Below are experts of layer 5 (counted from 0) of a mixture-of-experts language model. Rows are named gate (a neuron's input weights, with its number), up (a neuron's input weights, with its number), down (a neuron's output weights, with its number) and show model dimensions 0-191. Each number is 50 + 12 x the weight over its row's rms, rounded and kept within 0 to 99.
Before each expert's rows: "mostly gets" lists some tokens that are sent to it at least half of the time; "comes before" lists some tokens at least twice as common just after its tokens as in all text. This comes from a sample of Wikipedia text that the model never trained on. Tokens count by the router's weight.

# expert 132
mostly gets: " used", " Preceded", " decided", " killed", " introduced", " created"
comes before: " by", " to", " in", " the", " as", " on"
gate0:38 50 40 23 35 37 53 67 42 55 50 52 58 45 46 79 59 40 60 38 53 36 33 58 54 49 40 56 41 48 58 47 39 38 50 39 55 50 33 53 43 26 30 51 63 38 40 27 54 61 58 66 45 50 44 62 60 61 65 44 33 59 58 53 79 51 35 41 58 62 61 73 19 51 43 49 66 44 26 38 48 49 52 53 38 56 53 71 37 51 40 21 56 56 64 52 85 47 67 31 50 27 49 39 40 49 46 37 47 45 35 42 30 64 41 64 51 66 48 66 61 35 53 58 67 48 48 63 65 48 35 37 52 46 30 46 72 63 54 35 60 40 55 68 52 58 66 61 53 44 51 40 53 45 50 57 55 33 40 62 54 64 48 56 57 44 58 47 48 49 73 55 43 78 20 36 64 69 56 44 51 49 44 43 50 36 54 42 59 50 49 57
up0:63 38 62 69 70 47 46 78 74 47 69 45 58 49 36 70 63 42 57 78 60 38 58 58 50 42 50 64 42 49 50 53 49 65 47 73 44 39 51 66 41 72 50 53 36 73 40 53 35 63 59 55 54 61 61 68 61 50 34 72 44 48 41 43 33 46 54 46 67 33 47 66 63 37 42 24 42 56 45 70 59 56 60 74 42 54 48 61 54 53 53 44 55 34 59 69 33 50 59 63 86 55 45 46 63 28 57 45 76 57 66 50 65 38 51 52 61 51 70 37 60 51 68 54 52 51 57 59 39 60 54 66 58 45 55 65 56 62 46 51 51 37 52 42 51 60 34 68 42 41 44 51 39 43 55 40 56 42 46 33 54 45 75 63 47 37 24 40 32 49 34 54 69 54 39 44 33 77 58 55 35 49 50 55 44 61 50 50 49 43 33 54
down0:39 45 49 30 66 45 44 57 61 56 40 55 57 35 41 37 54 41 58 43 41 48 57 38 56 52 71 59 44 51 45 41 39 70 49 54 65 37 57 30 45 18 56 55 65 50 53 57 57 64 53 17 32 41 53 50 56 64 49 56 63 23 64 32 46 68 53 57 42 36 46 38 55 40 67 53 32 46 67 69 57 40 28 43 56 43 71 67 39 55 18 66 43 46 46 47 33 44 36 70 65 48 74 71 43 55 50 65 52 64 35 45 29 46 57 31 38 63 46 40 49 39 52 59 39 59 41 41 50 46 62 55 62 52 58 50 48 50 47 44 60 44 32 56 38 50 61 45 55 42 54 49 52 47 45 37 51 85 49 57 36 33 50 54 66 74 74 43 58 50 37 28 37 54 65 61 31 40 36 57 36 36 58 71 47 55 24 53 56 41 46 47

# expert 43
mostly gets: " began", " continued", " continue", " returned", " started", " moved"
comes before: " to", " by", " in", " the", " as", " on"
gate0:38 33 54 63 48 48 49 76 41 38 70 28 62 37 50 68 50 45 53 32 53 59 86 22 64 42 49 38 58 42 61 57 68 45 42 42 53 40 33 58 45 50 67 47 56 53 62 45 57 53 30 52 63 45 51 54 80 51 41 68 42 40 50 42 47 50 61 51 48 60 23 58 41 44 37 39 53 46 46 52 52 41 32 49 44 47 66 21 58 45 48 22 37 24 67 42 59 38 46 60 68 48 37 54 40 37 55 59 39 32 48 59 53 46 34 81 34 61 51 40 58 57 29 48 33 48 55 43 60 34 66 62 58 40 52 46 52 56 66 47 52 41 36 53 44 60 47 67 70 45 43 50 49 50 50 58 53 60 50 41 32 58 51 58 42 48 53 48 62 72 75 18 55 79 51 41 43 57 35 52 40 38 49 27 52 37 41 54 33 52 51 63
up0:49 38 52 82 40 59 60 68 31 36 56 49 53 59 59 63 34 71 58 49 42 68 77 28 72 39 52 48 38 64 58 44 59 42 60 36 57 38 67 50 54 54 62 51 67 50 51 42 43 41 52 62 45 36 34 46 76 43 58 57 25 55 53 55 64 50 43 49 42 40 26 43 72 68 40 60 53 41 45 49 55 51 34 59 54 47 87 35 41 24 52 20 66 34 60 47 49 34 63 59 69 63 51 62 36 46 51 60 39 39 48 39 48 62 45 59 51 60 56 54 46 60 53 56 40 41 49 32 53 52 45 67 51 56 54 46 45 70 72 62 47 62 51 44 54 50 46 54 64 69 35 63 60 48 61 69 41 69 56 60 43 61 39 75 52 67 33 54 58 39 75 42 56 45 38 50 43 57 46 44 61 49 51 20 62 53 48 54 31 61 62 54
down0:44 36 53 56 40 59 59 50 56 59 67 33 38 48 59 41 55 48 42 41 66 50 30 67 54 55 37 44 38 53 35 54 66 45 53 49 35 29 51 69 27 51 40 62 60 71 32 31 33 58 31 34 49 40 37 61 77 44 44 58 57 56 49 40 31 59 54 58 43 52 57 55 71 67 48 55 46 70 61 59 48 60 52 75 60 44 66 44 33 32 61 40 58 53 34 60 30 40 49 23 39 58 44 46 53 55 48 40 46 38 28 59 45 48 51 56 29 24 45 42 43 39 55 58 55 61 48 47 48 38 66 37 54 46 41 63 60 50 47 56 54 74 50 44 56 52 57 52 53 43 58 74 56 37 41 44 36 37 29 62 46 56 56 41 64 60 52 40 27 46 79 67 41 53 79 45 46 35 46 50 27 58 48 74 73 45 42 56 46 43 82 61

# expert 76
mostly gets: " making", " make", " gave", " provide", " tells", " give"
comes before: " the", " a", " to", " that", " his", " him"
gate0:48 46 51 69 52 57 62 27 38 23 56 41 63 39 57 55 47 51 50 29 45 27 53 44 37 51 27 27 48 37 70 70 37 43 50 51 32 35 48 29 55 43 76 57 50 33 58 47 72 50 51 69 61 47 62 35 56 52 47 39 37 46 60 44 41 33 38 59 63 57 34 74 64 24 56 36 54 45 33 49 35 38 43 55 52 46 51 60 36 38 70 61 46 87 47 78 43 39 61 63 43 43 34 54 45 44 52 41 56 35 60 44 55 25 48 44 46 70 38 40 53 38 42 39 35 55 46 77 28 45 30 59 63 39 65 47 42 40 48 33 59 51 39 54 38 45 29 57 45 64 51 47 39 49 36 58 68 59 50 48 65 73 56 48 43 39 61 39 62 54 54 42 44 70 55 56 40 57 37 46 57 46 55 64 42 44 46 54 60 48 38 38
up0:41 61 64 46 56 21 31 43 43 62 34 61 49 55 50 43 47 63 66 54 40 46 79 73 36 32 46 54 41 72 19 57 54 41 50 45 44 50 53 50 60 60 52 61 51 61 67 35 44 43 34 55 57 62 46 51 53 50 37 61 61 38 47 52 63 44 72 55 63 50 77 32 35 50 43 70 54 60 50 66 63 44 53 32 64 60 31 31 49 63 45 44 44 40 41 23 50 69 27 51 56 17 57 34 27 55 34 59 44 54 70 60 67 28 42 62 44 43 45 67 53 71 58 45 56 36 40 53 68 61 62 56 61 59 61 46 34 62 50 46 46 55 34 39 37 54 36 51 45 55 59 38 31 53 65 40 62 56 46 22 56 42 52 42 51 44 55 50 77 65 60 48 58 45 60 53 41 58 55 56 47 47 52 33 56 37 33 63 44 61 52 32
down0:50 48 51 48 47 67 42 57 36 63 63 55 61 35 64 45 57 56 62 45 45 61 31 64 49 71 27 45 77 32 44 41 49 47 33 65 61 54 55 52 38 58 42 50 53 46 66 34 46 42 67 33 51 50 45 35 40 53 39 60 57 71 54 60 65 51 54 43 53 48 53 49 68 41 63 56 49 52 45 57 38 63 58 57 58 51 61 49 75 23 51 21 36 35 46 42 69 54 56 73 54 44 53 58 62 32 45 66 32 57 26 19 43 41 42 41 47 32 58 14 45 26 58 55 53 34 45 41 32 71 45 28 64 69 59 48 68 48 36 95 52 68 60 50 54 33 59 59 59 57 50 51 52 54 49 42 40 38 54 42 53 37 61 61 56 44 51 41 45 68 64 41 30 42 46 47 52 50 59 58 43 29 51 52 50 49 44 52 53 62 60 62

# expert 117
mostly gets: " they", " him", " them", " They", " he", " there"
comes before: " was", " had", " is", " to", " were", " are"
gate0:50 74 45 39 59 51 41 51 75 63 87 46 67 17 26 44 68 40 45 34 50 66 54 52 67 62 52 50 62 35 33 42 48 63 67 71 36 58 64 79 54 63 61 61 45 46 47 45 43 51 49 37 47 34 49 23 76 48 45 50 47 59 50 37 46 61 54 19 58 56 56 28 41 27 55 40 63 60 50 34 48 56 61 44 54 34 54 48 53 54 43 47 36 37 67 61 62 26 63 49 66 36 50 58 66 40 55 45 63 59 41 62 50 32 44 51 28 55 48 57 46 61 48 38 55 70 63 50 49 46 37 40 62 47 37 46 37 65 62 49 52 47 61 49 46 48 43 42 63 37 62 39 59 56 49 46 47 36 43 66 65 52 72 50 51 44 48 50 42 45 48 47 62 38 57 65 39 52 39 38 40 38 45 62 34 25 59 44 72 65 40 68
up0:56 52 66 39 62 37 61 51 63 67 65 44 47 46 46 44 47 48 36 31 54 53 52 56 44 57 62 64 47 61 55 24 60 57 57 50 63 55 60 75 63 47 64 45 37 64 53 39 28 43 66 63 60 59 60 44 52 36 36 54 38 51 53 63 29 60 46 36 64 37 38 33 64 40 34 24 43 50 54 45 42 60 54 72 44 60 43 78 63 61 53 62 54 41 61 62 39 66 51 39 61 53 49 45 59 23 31 44 53 51 65 68 65 50 42 37 45 43 66 46 45 68 56 43 45 58 41 47 58 70 52 31 47 58 32 77 33 55 73 49 34 57 61 44 56 68 47 46 75 55 50 22 59 47 45 65 24 47 49 61 41 35 59 58 53 41 54 50 30 51 44 64 42 51 56 56 53 68 48 66 42 54 45 57 61 38 46 64 55 80 45 86
down0:38 58 34 39 55 43 36 63 29 50 44 49 72 60 40 47 62 54 55 28 54 58 44 63 43 49 49 42 50 35 52 34 49 50 51 54 46 49 51 44 67 61 45 48 43 30 46 65 44 54 51 37 64 59 50 34 67 63 49 46 33 55 31 59 57 60 72 53 51 47 57 52 42 17 33 52 54 66 35 45 56 47 35 49 62 61 65 41 45 40 56 55 48 48 55 37 47 37 37 61 45 52 30 21 58 31 41 21 38 67 49 41 53 43 64 58 36 31 47 76 75 61 53 31 42 73 33 36 47 64 50 54 38 56 49 42 40 61 62 36 35 52 50 49 59 46 57 56 80 47 33 33 36 58 53 59 40 71 52 51 38 72 45 52 33 31 44 54 61 77 62 50 34 47 50 41 59 39 41 81 73 50 56 64 56 60 73 60 54 58 39 55